config.toml
d_model = 256
lr_router = 0.000952
vocab_size = 32768
Below are experts of layer 4 (counted from 0) of a mixture-of-experts language model. Rows are named router (the router's row for the expert), up (a neuron's input weights, with its number) and show model dimensions 0-255. Each number is 500 + 25 x the weight over its row's rms, rounded and kept within 0 to 999. Numbers have three digits each.
Before each expert's rows: a language model's description of what the expert responds to. This comes from a sample of Wikipedia text that the model never trained on.

# expert 18
Middle syllables of surnames and foreign words right after a capital initial, such as B|orth|akur, W|agn|er, Ale|pp|o, Fre|el|ancer.
router:522519491555516492534566503483484539488498490522520540524470508470465506460486489538509515508508552447503515520530521500516456488487501512495440470492521535480473477510517491490479480502516495520513485516542511525518513465493548507496478498472493490507469521490517504543508547512512509480477503516503552478491495508514474496500510511504509486509527503526488491524508554506507502492496473509517544510519535511467478488442528555479491536512512530517508483558499477494514517507496504529521474508497491472519495492471514480541518510539505525523506490507486483520453519511531523466515519515500510488523495494522509513477516482525498497511549541558562489498530581506470428472494457500471529458509445490491466564497504465505512499493488513466461555516501511483529480509502510
up0:506452469469542446464493536512527497498487513458507473517513503486530510460471483540505515520521480489501470467471519541461533519491528514516473486513484487506516517479521503535494510494497495504516513514483507436525490490481536465496534480534507540481450490517521501546456466510499518449515489496462501477501480500548485497528491498545541487452486501505461504480506491495508521516476494469541506491506534524515474511506498512484452531524525468498507476496480486488529435474512446498486483494514453488484531520465497501521525487503481541566515506519526499518505521538510507557487454522454492481502505473514460495523481443526471492486495512529516490480551464532515501506532467470483532500526458461516470527473521496549489503514553502490514509508503479496496517508498466

# expert 39
Vowel-ending final pieces of foreign personal and place names, such as -a, -o, -ina, -ie, -ia, as in Bruna, Uttarakhand.
router:493492487482490449522476518544485472515503486514470501526528510493504501490473477485487481506465515464505521528525505490501517464548554492491495514534498508488513464502512454508493442490479522517470454509517492506507476471481495478483478473497508472475514517477456543494503491481477522502487441464481518475490509480513472537463498504502527524561508433504479486509493503491482473488473515513524510484530493471479431509509520515522486506532507536468458542560482490488495514514493524537522493518530433549517450488524471487512491530476496476536506550525505514471513490474510488491519510520536514485491526470496494553453492462507523470509517517504559468519483507534485506517500465512522490456488468475484519524477504491516498515494523472464476538531499450520515489508514568
up0:548513485480535484480519503478555523473486495555488464508510558507470536477506504517482493524526493498485488487488492488517510468496501556472508488526481550475523519528492484499466502466542476507508466518486513517536477495474525515500500532486491504472484487480511474484518496562476475516537482481497475516478525520429471535478506560544505498510552490529456471483492513484501501505543496485495508447504580465450532471513517501470473527500537514483512499521545471513474547513471497502485503476471490542500535508523491506462516526555490490455491467500489491525511479479507518529515531484500482506508531517504483478470525533519491486487480512532532478474499510482518496508476498501475434494480485496513482472454480487534496522476514508482517535486505527549503511493462465

# expert 27
Short consonant-heavy fragments inside foreign or rare words, such as m, j, st, ur, ag, often in names and places.
router:470515481490528474457514487496492477518487525511496477492473523424517508513456475506519459514487507511469502504510436515452476515477477501478493494522487509495482528516516497537488451506513513492496528498522510488460490420507492494539514510502483489498508507495489531500550479518496511509498479474527548474475502490523513502484514454528556520492465526523525466482486492490467479477503534541566495494520513543490523498499534499494540529481536467475454496519515482466512535489496510508545456488517505495516463465481514508518473498492472532503491505512487453498513476534516513517507461501507499472429448460437517523501500483451532529497492515502475501495492485476468447466470521514460487493504495451532496476471505527511502464486518480477485552462488504481511498503473530
up0:500547490481474514490539511494551516552506518505462477536508535447507528474458475509547501485500516432551499517492475529502533466505557488523525506504501558535526526494471508515508495523494507482502538510475506485516509504514457524478561488491472469471549519497500495489498496495455503495489471502502533495501553489493519516495507473496503523496484472514561518515488548497482495492483515452489477477524495489469528521522531477526484512471516469532505542481492472535563498468498543553504528475540516484496509508514540508499422484452456507494493478495522467474501524495499498498506464487527485502511502536502479527493469476468529495532489496468503467505539495507469518513502481555472517467539508497514497473501510533507498505508486493478527500508479484518521495464549484

# expert 45
Common nouns naming things, people's roles or brands in games, sports, music and tech, such as band, game, robot, drummer, Nintendo.
router:481501503535482463483522537520497497523485489540485552523489548473488482518476485506488491569530527488471495519499469468494481461501491491480508469513481536526509500505439483555487494533536570556520509510540485528509498502498514474475534530473523494485496525503479479530508525534474539490480507485509498515480496489478480490508494474499520539476525495515510516489527459489491487475513500525493497498491521478474496456483554500523519493536507536481441494505513510528528546524493487508511483515541449494484507468488487455524490521543473520507520500499452506500526530501516521500512507521494532451529498505503538581493464460524490489515525536516532488477536487494541511545484557558507516475546485520518475547475498509524508466499473498505489510488508467499499498489456485
up2:513533511519503524490480516516476457503505504459531498510525500462528509524508491494511508577473532520521469531517491485528503505462496475543497502507491501560551474505485538505516506493555528456490534516502501513484544515528512490547556508504459502476514495467515482517495500522488511491475498516514470497476499542522422508439488503491444504530508525515557513468545474565477495524486466522493512528524503505472485472511464446487528483506462523536536516517498521511455531467509484485485531527526504544481501493552486495503455466528504519499514467490513474476538499488438497472496481504493487528508498506534486505475475472493484514518488517522515520517479506467521515525528503489518535509497500470518471513486464498502507505475495492493455511477515508522459536471464510

# expert 28
Closing parentheses and brackets such as ) or ). after numbers and asides, and line breaks ending table rows or list items.
router:501512481528516473514510538539461489518485455510509537523450527495509479491483464522515478525479541499460477584489497477520480466523553480452476481491488529434473471536492489500430455488504505498523449507514507534477475450508536474500525522514534495450462510473451521495510505494468519491505503497473513526479488489477504522487499478515482526471515514481497482481501505498476498471505513517497566497525535476472460493487501538513513513501550493480465500521523514479515544476504488516500479490526470504509483497500446491519485529494457534535530516514468488482527536526505502501530514528472514471505482476508499520474498512507505493533505506504483465520501498507475459480483520507504572484580507508527496496494525523521464471447475497483478522516525498506477481480497498
up2:509542477517519499490522486488502484509486497511503488526490510485529487525484490493480532476498519516514466495517490532511452529490514510465483509519494488482529487533506516523499436501478522525533477472478482503507509508565516496496485520474491493478520511532503534492485499510449482494479513477498541536524481475504504477498533493518500526496531490497537513508516506469519504489486474468486488524516528529482490448451501527484523552439480493484483529501459503483494559489505479512474527501525489537460488491462510497446457551467526469516450516473496484514486496513548492520484475487483546510484509481491498525463522415471466517512488565490523476538481538511523519474506527494523515498482486504511486505436546550550490486497478509473478542501499515500480502501426544

# expert 34
Dash placeholders in empty table cells ("| – |", "—") and subject or possessive pronouns in narrative prose: he, his, her, she.
router:481507491533483498494517503551454463505520474514502500519504547479537453480479486517512498536462507466470535513528499482496517469548543475535514465466517482442499509490450471510480463538481496513476493492507477514460467457503501542464483504511532468503527531474499502487502509489526534525506510506508534492441498476484477509459508476535485510526525480507509473511484472497482460484518504540533524486537475487493487490466461519519567544542498515461484478513486483487521538512446533514528464442527494486502482470515468486521488522501516542527499551495476500472457521497523472510523528543513489495520511487467507493469491494496462485508519517513504483547486476494523518471500511502474521459541469505501465494480525539538471469485478495479503538479467484515501483510489532
up0:488500491491491492484544528454489483490516482548481520519537507524526494488513505539433493510522511511448509501537530483478517483528477502488488495525496501486516477500469520484526515536467501521522499507511539470495503529497517486510470510485511547466508507506463480498480500501463480512516509480485501496521500520492538554484457500491492501461514536554519506543601514494483521516481488488508506531505491476512497522521537509494436509510502549521479477522512480528453537527464513487479450497508532498454505513490470503518501490516507504522496499473511522520554426445500514495514502523517532494516566495492451540530503478515462510482498525514531480490488495492517472489510548539501530503487516520486569461433478502491456499499463504524505505485494513500485523497524495

# expert 19
Final pieces of abstract or activity nouns in prose, such as -ation, -ity, -ology, -ment, plus nouns like services, construction.
router:491523480521488477482509516507501470503429485539545522518488500496505499487427464512534455547468534468485502515520503490529476484511505494527471496483502524528508509522498501508493496481522559554525473510498467504480456509528514440478508477469522519462474515486487517522479490545509528523493494461514469482503495482475480507501551498500495508478517500518503495527531537489484507477505533504517511451506483461494491465486491503497496521525552511491478517510497476520504498484463517507515477499545464505473481488545477477550494494519446533540575518499480510432470501533517551485526514568509515505490497493471555517488490463535495515540498502545507452510522504508525500519456504510508504506505494495492517563496526499498541487509440502476494499479504504499499501482494464
up2:484470513508523498497475525488503455527516494544515536482493527446492497465481502516468532515493524483516469493467516514540464531537474487499491501496553544497519489523483509492512490458514501568518498484493511480476526565490527536504489483508498517500474491495460561498440542467493490544495550444522501501466527458500485537515518512495465476501501500519483491534524534525569446505512482514528550532535508499490510476510497492539496480561537532510506533490475514471516532520523466486503468536495521512500481504499476469474485466500510501506509516472511487498471498477493468513496498549503547505485483512472496490519454519437506516499511488476488527503482492482502530506560479486513496500490513502532496539522518504522474492485539518516507502558473486449491482500480495

# expert 4
Line breaks, mostly right after section headings or table rows, plus slashes in football career tables (Team / Apps) and coordinate marks.
router:496458462518480461450497541517488505530510497500449510507475473485502495439513483497499498498462515486506496540513496466489471468510521500495507484501489540439486498523516459498443484516508505534527492503503446494463495470496564483528517528468539495483460531495483497463507485526514508448502486492522508511468501491503518527504533450536499516505473498509507468526490491468471514505482467536525536507521477480498474499472486502518573508516528527499460506507502520493520549532479499507552499508515490520467506463463490488484496516500479525509494524529463470488490484549501503509538495517496531487527491443496470511482472502469490526521511533502482476499443512462498484501494528524472549491548490496548478521469543503517516476437484502447523516527541469503524481486500515
up2:492509525544513500465495510488533497537499502476487512495511536488543460509519502528476512484528505491446483515468558517481480475504495500495503485494509522478473473482491501523511528517502477483512447501497513521517474496552535517524478497515489498513514503519507507426463521531523490514482514448468476525498517507522515507510542456505514486519493513456528488468515543488451486486479506537480499539472487474513477497416494489536513512502566474476526479480489504501514504488513479515460556480467510486518517480505492519483484500523540531498506480555496510498505455463424504473520518481486486501518530506440511517477472495473497491525501485518515501557525512486513523495504513489528494460533472462540504514458471521481518511535499535495468466496530495461481523528565474

# expert 36
Capitalized institution or category nouns in names and titles, such as University, Party, Court, School, album, film, County.
router:520516465511501480492532505515439498496445466500532484504512539508547464519473484500525469539514510515501453502515472418484468504488524481518486500519477504527491497561457459518492449519504554516544496520513504514496495480527524500489503495484531488490505544460446513509520475518533523506475505471532499524475488494446479501488528483505514507532490483485522507525478493451501487465497455536515512476527508464485465482494487522495499513526517504478439500511477509510514538500467505555504506493521487481492514463510472496484494483505468519507529505518510507488508482527483560521537522509527505483474486496528591487464457490489491477542487539508505460502510455515540500536427520540497509511528474504518493528478514498503533501479504495480478514492510484484532498483505491
up2:481485518492468524509470468478499461492528452449463511503529457499484470489526498494494496455487540499489521534548498474482492502505525531483480524527536478493486481521529509482493481501459569482534514529469476494497508534476498528501525504512538471533502484474506502479524501539497492469482465488478487499486472478481538518491524503489491490488430477477502528516505516520535518528517484502519493522500510532512499480503496510467504502526500496493503475494457501512475557486501505506544508518488478496493554535523477455455493517530508502521512534511488470532530531486495536548531518432515540511510520456497544483467499539479551487521490481487522512512493531524509479526521501492511536518561546495557488487467568489463481476518456488493489494511494522484503555500527520

# expert 9
"The" and possessive determiners after a preposition, such as the, his, their, its, 's, both, all, often before first, same or own.
router:467519483519540468513498502538505482501494492542485521524484503501492503537471499542492496531450500512476494482511488475536501497517511479530494492543522478495478460519457451518510448509491484512488495467514464540509478489515521467489468511521549446514489509500497550522508515516514542464425452513540534522472490452471488525483524457503512518488507496511532461495469504482492443432527438528529516496536485470453468495509494471473550520555511533484503493483499489507522519497489520482536482415501488523506467499488511508497480483475472534555524492532476471481502506505493498478515505495505500503489457488495507494473479510493456475486531511505504518516482502544467469475506534493476492486499507508523499517480513493490453464486459492497505511524498456468519488495516506
up0:490454518482535508508509492515491517463483482513544477523507511499513495510456515508496484540513513473481470522529513461460528452559505478546496498506486492487529513509487535496516547482443543544513541510474492529463503508521564508489487499464532528491542456518520492536532507476469519484502501521504479527522502500525492523492478452514513464507487513464482453451492536480498515509496513516519493448534542514512486531496511475448509473550537502472501513493493502525527483455511552514508499445517482513490506544524475546507502510489539499485515478460516462445487497515486489522488544501549495488514522542508515484507501480469466505486483472495488478547481513510541457499485464522518505519494483505479499515508475510508526445469515486514521500533489521528475482485544499

# expert 24
The preposition of after nouns like State, Government, part, plus pronouns and determiners such as that, it, this, they, there.
router:521476476498471465467491524542513497510471493506499494573463508506517498498493461599513480527525504492483477551527502460511486485477518477524469488507491519473523441522445494514532473484481516492512475535498473499493470460521466489490541502461513488504510516490481468473491475531554514494460484491477509501463479496536506496494538481506536541507514506532528440518444471490497483499507504514473524494504485495478468509479499519502486512509504510457497485524485500488534498551500503530506418467516449508517471473486477492522497486507485530500502547516493514492475485532492501471513557521536507476480479474496497493471496477528534501513503539497537507497520505510515511537489502529488510489547491491455468486479550485542462470477496502459532485489523522466478468498506502
up3:517520479555516491541476516509489490483471480496471520493513456478505511502479538524534432524534489502498519460515520515518479499465491495528478499499464522524439486517498479519541523514479477487534462494498503485478555492499472499476537514511481495492519480508494473537480492483506467527497477489480465455524476525524506485467494504553499484521495534563485505503496523526518547486475450530471495509514487459477516537518477519489520517496529491505531444508511511532482559540496484474529503502505505492467509504495526475514487507436499493493501514534526485504469557489505496466508550504526451508511480493493528520518515487525501520522494481499523408496490434558535497532500487500515507496508508501512494471478505525467524484482492499527509495494499500510529451426509487

# expert 15
Prepositions and colons that introduce a following phrase, especially as, with, by, for, and infobox labels like Known for:.
router:510517452505489515493486512496483480506470496544533516512442493467476466505494476509511457499481497496502543505491505475529509509526567505525489466559505509451451506526439407532466450517487519555505476460523508574491475488500523504489515524495511472503505503504485476495503509486464528483516488497493528486476475488507513524543513516514523531555520496504515458518510546477453493485484498531533532502502499553491477479485481516501503506511506516484508549542490467494498514536482548516506469477479485498490544462488473486492476543504499493516541526518491521467503479512526484480546520525524512496489477501513477490509501485446538482503521519501494523531499458452547473508516502510464533505509510502492533490495508488537492511465491446481500502477524464484491486508519497
up3:503505512528517533500490498487509527534553517468508513471466507495520505483493498524520513484514490541484534520472471476517434513473510520464525486482549458499476544481503492486462482477530489499494496501529524518525502528530545541507530498528489471502482492507479545439529502533562509446521548489522488503527492509505497494512466500498514523506470513491491501514510529528527502490492450526499539495487473464521489519455490516509486490441486495482518547510518491472512542521451496515526521503541489525460526535547495483452459520470471518514501453544492475491474489522490477504497506524494507535505512491524475486477441511519481506514454503497462518481479527520514487500482485471466546497507465470470507464471497466523495524501532463537517496521521512483471488540556474